Weights of a small mixture-of-experts language model, trained from scratch on English Wikipedia.
Size: 14 layers, width 192, vocabulary 17667, 24.9M parameters.
Experts: 32 SwiGLU neurons an expert, 8 picks a token, a softmax router.
Below are experts of layer 9 (counted from 0) of a mixture-of-experts language model. Rows are named router (the router's row for the expert), gate (a neuron's input weights, with its number), up (a neuron's input weights, with its number) and show model dimensions 128-191. Each number is 128 + 24 x the weight over its row's rms, rounded and kept within 0 to 255. Numbers have three digits each.
After each expert's rows: "gets" lists some tokens that make up at least twice as much of what it gets as of all text; "comes after" lists some tokens at least twice as common just before its tokens as in all text. This comes from a sample of Wikipedia text that the model never trained on. Tokens count by the router's weight.

# expert 7
router:097130132120109123139113097145126128140158173087167150103106107091152136066154092136121170160091117120092142147151115165128093175151087100088167103173153110137121164102108097150182114109132146
gate0:122092082121113100079103118126120119104118118127167115155152150144117125111138144152165145140126126125112125125090161122153118107127110099106134087139125158071101085117117123120123184139154135
up0:117149127084125131130117115121107125129099115100170090133124113147152110103149122134123133181159120139136116147102175138137109114156120121113128130146154135096107097116138162143074172164166145
gate1:107158118111083154159119147148119116113125115140155150122137124120143109125131122134071102097136114115153131147141090131160068153182089119110109117097122112063150118122153111128101153150103160
up1:113120161174152117116170117114129124160078159116147151145164156147118102155142167127212108155154142119100169129137117129100141112120163129132087156135102134151122155180136148113148131105134100
gate2:131114139111119140111108106121087104147117137128160187140105154069141125125113110098124118160143138127118155118119113132088099160147088117129139115143138115176081125098138074116106136058111180
up2:134131145112109158101161100141093095151104110120182117124107151100135137126101143148139133146130159072122138103158147130072112162125095137152131082131162092191132119104136112129122109100140128
gate3:092132089119120156171119111160128098129149130141133157100132144153113173117070123140152169108095114157135145125143137125118117127124126119144119101151148083137173108132148102091143156161093162
up3:123141151144111176080134111114157181154124101119121136149150092109093155125137128103127151146124106131108138119133155116122131138119135147153141189149111145127124089140112097088103129120124110
gate4:137093138156123104136124114137145149114103166130174128137109120092148113123100083113143138163125139137095158140124126118146115127148150185146125145130145164107089146109103098103176109140102168
up4:101131119128103147148129120125153094101106098142122094131091110167161126123161129126151118107136135161150143104126154140130100170137111095106112152113094109123170131116108150161125123124122136
gets: " the", "-", " a", "'s", " his", "ic"
comes after: "\n", " of", " in", " for", " on", " with"

# expert 11
router:141122113078192116103148155121127117121079141103130138085154144143141119108081147140153136119122135147134148154099127153170157081114152120112113177087132153076167139115158127122117142157170088
gate0:132110128126115116106116111143138114123093094149117128154190098083115142119107123113124118150089142118176185104116157137106127098130135084114148119108097149084128140130103146141132149147146134
up0:121139150109115143119169143142128128098133118140153109132152150114106147149139126114145086142130134097111103145102164130150137115121140127133080104123121077133128143110128152159128064165135105
gate1:127068126126115074174134129102130101157097113119128150126154136137142118149114136115135135102126189160126119096145155118180125125125131111126127170084147152141122145166141105141144115067123144
up1:128153141128131113137106144162158108130125154149106102122163121120136155086122096091104144159132110110145088113129140145140142148116131154149115108116113183102126152092112158122124112111126119
gate2:115145068108133095120156173162098130116088130085128125172090148128129097140145168145154137121144111148124128144120139092153150094108093107135141143091135117129157145108114140092149142151131152
up2:094114094105078140167157170163168080102154090095120146138120138107087123133114112119170093156163076121155105098156128107165173105098131115114128142126160141140134143077098127131172106140173149
gate3:134148177137174178116132133139146144104099119137122116110103161112152112130102145089103123143123137151120152071135126098119147155123147170150150132100142151152144121113096130166109150147121114
up3:128132127149170152105103141135167161127098089128152145116137161099122063109084165173138098141132115128101148091088131139122129144118107125143123145136149144113170110150110184134109132123144119
gate4:116148126099158129111115158144156109110079150159133125144094164135148137110108078096161145140114128131117156104101170139143121106126127140137119155127106124114115160142103155125111154152156122
up4:136117174083160119136129112103106132094149066135117110132163099108111097127122117121169112151137143129142130114116118151145163117108133147148122122121147157107139128156114121113170150119140175
gets: " |", "|", "-", ",", " the", " November"
comes after: "\n", " (", " in", " on", "born", " 1"

# expert 4
router:084146147133107118135150089141070160141168164111139133131153094140140099082135104144070154130106177141114132145149145107114150189165098096145118094154131095175140153146133101139158149127088103
gate0:094116094100098168181133070164127126139132133144135119159126119133142129079151128112145107114060153134130128106150110130124149149131081116102158144110140128093169133147161048107110101141123126
up0:150118147119159081100134147102139140099128135083166110161157115131133130123148138123105128134131094156138123134092137097132143094138143151128095104133116080154168133147104160187110108102076172
gate1:122155079118152127123130122135123155105136154095153099115095097146165139137099174129066114132147133150108131115126129132143099102115097123112108103110114090180186121123142153116147102117200164
up1:124121127096095114135130134105070125122140126134130125120093157151132126182109123118127104084122110164110166115126129133112113158078122148139110118105067142166125104144093123141118109103151144
gate2:147124139126097150159130122119123151145137179177128143150117196122146113145121133135159154186089128145124161142097130129101124139118158158099152162148142110094116123140108114143147116150137149
up2:122194133100132116107109130106090103143093107168116164137137145103132128111106118161099070171119111122119129094175133182153148154105110126128133145104163136154120141122150136164169119141145130
gate3:095118105193127135139145120154143120123120143171120156140142150118122137133103116084131122154138128169120156069130130084124091133178134135141124100112177111154136116105141147131110143139143139
up3:128103142112122111163104153129192108084110122145174108168133104167137083121101103137135110134152113142104161155088176111098123121171126121126107079118128138113140098128137111140122152114114106
gate4:113097094107124123140168099112102125118115149108107129087134203157125112115117147144141161191157098136131189116118125156151157099106133103150155121169134161124157107116115100133128139100094122
up4:126136146081113118127138118143133142127098097155146053139133151172136148136125113134117174134126104134103153146147099124136166118123147127140157113139097097149156114115132149105123183160123157
gets: " the", " a", "'s", " his", " one", "-"
comes after: "\n", " of", " in", " on", " for", " to"

# expert 14
router:085172144105132110129175084158109159140176149076150149102100106131110115140085094147098123117164128131128127172139123143130126163190106098115141082124144151160118120131073094109120131168103133
gate0:074159101091140117141107121137158164140131169170173126126125131166126073155131137131146132116102126120097174108059144157123119130167115109129159123138133133150163117121075160132119132132130162
up0:123149144134130089108119085140160137176147091115121122113151150098139100151108152120115106122147115132148110139120103120144160135104165109114108145076135135129147138124135138132103149145153114
gate1:140170125081170129088118105131145157099134146138131101144140120111117097131127151101110121139142143190121160106156111105177108123150118142145115124163120102127136144127138131109116177148107173
up1:113132096072166196136116112138150142123151136124130157121136145120101077110153153131137164072128175173117167108118122131170131151161101140132127116189124105117104120130175143141108160114103132
gate2:122175112116122131159122149173094129097116136141082168137118116129109144123097119110085117117102123133089118112118130124157122116120114123166161068112152141133154151149085115096130175137081156
up2:098158137118085112131121142166191127123124138174098148110107112157094091121129144136106109131089082127092074078102123093137125097116119139141128112125141161141147131078112097157172160130094120
gate3:120131085108139128103119118133126128125143153123119169087078119072125150133096113112168141139165115126134186123119091177135093138120117109134123121136084105162121124131148097122108098107117134
up3:115161130124106124108093104102113143127112112081137116110131132124123154146128120128103109145096082111126126125146132115110137085117128151157112181101180134156131137161101152138109116135145079
gate4:077151108079140152145143127130130103091120108085149151172152142125141109087128167130126127058120097148107125143129118126161128119157129107131115070146174132150115146107123139124095088116107116
up4:153104166088066085129113172113149117159117152112184145151160129128147145110144124123094150106142139137123109136152069099151142081152166128129144113120136147108143164118104148161131134160146101
gets: " the", " a", "'s", " his", " The", " their"
comes after: " of", " in", " for", " with", " on", " to"

# expert 12
router:125097117148121136153166153161134174174106132112095139102110199152159101148085155144158111164089148158117150113130104144135133118157100111134109142116167107094138153115092144140085097140142139
gate0:137143120116120159134134151154139135139167122143160123155096135114121117127160126124149144159133135186128164148103125166133125113135093114141134150129134116118128087138111131123105117117179179
up0:129143110124128163158154138148100137143132140145154150115101127073142135106151127093145115113109151125119140138121128169130153101097111163163089145095170115160122076127141124109103127100175123
gate1:140099164156113168124167118155120142097136159141158127074104123101149085141127127127165083114100145123131135146157146123144150096131125149135128094138143140134131144115117079068118131145139180
up1:132141106140132111099177114126170103138121142073137143076093146149109104104086080102114132159130099162084159137118144105128095102150135117118160092144119136102116110086082167144146107130128184
gate2:106133117151133147152138097158091105149096157095128168147084148099153083103136144154128109102148148113098129106095115102170084094124121115177160100111107176100130139109094136133139127102102164
up2:138140117141104084141133107138127131062112148140087081140098120132121139113097110130119116150093122156105142099096116109119097125120122170156145167171121138085137149150151127115129100128139120
gate3:133144069116128152152137157117104122085087146137105108185131139126151119096137136125101086151135140137115123097136119165137150128112119134128094116130115116151139159074162136147127153144122163
up3:112153132162147109149173077150129107103152095148127127116127135098183161151111151135151109174111149136154145141159103145151116117105116122127151098137100126138126137127126159155137105131084141
gate4:155104120149105154159138169112112175130111128146123162143100148125182064152137134118106161153102125135124135153104083127155164142119130160116163124099129130106127093152108147092107094112116136
up4:084124136135147115101125077136161113110143138135133120140152099160123186133137140127147108103205126133128139129119164121091143114118167083119127152106136131097127153123131118166127128179118110
gets: "|", "-", " |", "\n", ".", "=="
comes after: "\n", " ", " %", " Title", " Year", " =="

# expert 10
router:089139133106148135117139117152117158120156133118149186119117080148118112144094119142146133152133173091106141155131119136128103137173128107114096049128136142172102133182124096165143149128097112
gate0:124118145139097119125155120114111137134120098139161112123115120135118094088126124082174091101141139112114165165099191195147149123137174112138131140155130121125133135155122111141091097114135130
up0:093094100134111090122148126121141111119100151130094150193105118142146132152084133091153101134140131115106156116125169122143098120145101111128165088164138119159128126150139130121165133137105096
gate1:111115101123137128109119096156099145125128116091159170130127111118152114130158126126100136124140154198131142086090126137119099150160167131081109144105144173118129126071099126122119115075102150
up1:109104158137106119158102069119159128093109120138124116060137131098141151150120130159115136115133147114119092113107138100113136186130138101144135086074105126121169145147092090127085156114154146
gate2:162080138112118156152102151109124108107145117114097164125138089108126123145128125120117147134137121138141149103073117093115149108180133098151115103125123068170167130168116154096175118092101127
up2:105152129138121136111155127072109150106108114156135118125180103103082114135147130103188136125119123099142088178153100111103112124099158143099126124105131153122100133203144141107124119148160122
gate3:131158129106127138144113129111117139078125127104120156153131122144126126139145143142147118120132094111070180131076137176159160175144123123155109153154175152102141113091125136130095127141140131
up3:158134141115120118130146139121140144078129139144154124097123126138140127202124134135147102133171078112156108131122126135138127152162119082163090109147092128102148120143111141102169120110148141
gate4:102135113134094148156148098150160081159115124108126157120140092095122118118117133134176128097144174143094156119105129115140078084129120131061101134153168171129139156150136065144132137113101162
up4:140122127169083119120108175079139130108117100139140130128143145137120144106162142131107179158147125148153086133144151155133125169085077126154135165129140110142135109132121212127127092143116067
gets: " the", " a", "'s", " his", " The", " an"
comes after: " of", " in", " for", " with", " to", " on"

# expert 9
router:129148151144114124150102107110114190126147144109132164162118133150117105103121138114113145075120135099125112119150113106116140098103137125149138131129133144144147164158141113146107109095109119
gate0:138136119154120122097135118172084067102109120118139171151114139146144141130143094137112130140113112125114117124111138093164090119107128109143128116127157145139152161139114109140109160098157143
up0:153120129095117129177133093094103160109126084130119133115134164120135149135148202150131099119142164151142156152189161130117121145125122083103137114164110164148168098079151152122158128112100110
gate1:096141138123137102143142157150120142130111164137118171102127094148129106090138163119124130119096101156127117110166160095145085115120076130171144126093108129152117151112103109111108133141159137
up1:149115104126125136093116099120090066112128112126120115114124110108106102138117096125130168147133078119116120141106122155109098139106117148095161083140111148092134156144145054114116147142096118
gate2:092127118111115133122121144147143127135150118137121122130135138113120077144132127125080142100111102176119189125121105103122116105134109141196118150132167109108164136145176095107094115076093154
up2:133091093125137145092118108118121070142162175193094119135093125118140144106105164081141130168113098071121116119127129178147117104088143141161089177110167111142163159123111113169118140133135098
gate3:100099106111110161138185145125109127135160173125124159142136104136142145131165109125124128127147160115123102134130112131142121126153144110131148071090105132131135126152100123159127109125094137
up3:129127149111156169138173123118137126130156100095104134114105120152123123118153142109109152134080122107145111141153159079140135122102116104097153095115118120127091145144082071127101114121110144
gate4:089140089102114131137105106129140167145117121133103140152116113145127126109162125134129103143124091130114129119139148111127089123138084138155132141114190131132106112112133059132122136113121137
up4:118129127082126151147142160170166141129125111117109126115100132162146114147153163145141142144120109170100168102160126100105137095148096116101172174143075099132122116099112163128142122118161091
gets: " the", ".", " a", " The", "The", "|"
comes after: "\n", ".", " of", " (", " with", " on"

# expert 8
router:167142116172099131110097163113160084088133110167116112130118121138155100164135103129141153111169145131124147092120134139140092098101160151167102134114103120109136093088167164133147124123133151
gate0:089100098135120150144129150131105133135118175128113109089163151078110087132073113091113152094154112057177164096085139127130128108136112129087126161115122122110149137138165153144150135112134101
up0:128165131116171147145109129123074136151124157142106138144110102070140114118147103116095166118118094129148168134128125164121150146147109090163145128130124149122114154136137166151145169107101087
gate1:116134114103114091175139146151111103090149098154144137086108161158137085156152117126133127112115141098089098099105133094122164151140136102098121104160159098132094115155137117136160120077131160
up1:139110113181125174115120090124121155132102136082111137142157089152114140126130124135130169166110114155133146135144153131120157107117123130140143130112094119163148118111135138109118151143142137
gate2:098113085130101118121142095136120105124156126167164110141123104113148105129135179149149122088147156147138164129092105121144106113124116163124115149181109116131148102092134160127109132104103159
up2:130120141110133134140136189123139091133150140136175097103113132128163115134131140152166088083133101113140144084079122133142086139084129113117149115143118105180104124130133161120120117092141174
gate3:119131104140110121144109106131155098114124099120168166148099106141106101173107116101101111147139059108129138113092156179175109101124137131156088131132148135123150106116060120126128148103095130
up3:128143192100154162125154075131123121142121123135114136153112125119116119120162166120136129129110150129098125133162138093102102093095141134072135102122116129130140157174113145127139086114149129
gate4:090091133113113147139108159132137129130046151125136139155150181082110140139127101116149133191180117147108144109150159163121123110120144092164113089110155131126132133138146109139129142096132105
up4:122162164119134124158123141099146128136084146121121139101114190078104099150123154119138163148176147142099171136139139173113106085121117108144132095103124149099133100121169132145069096144129114
gets: "\n", ".", "-", "|", "==", " =="
comes after: "\n", ".", "==", " =", " ==", "==="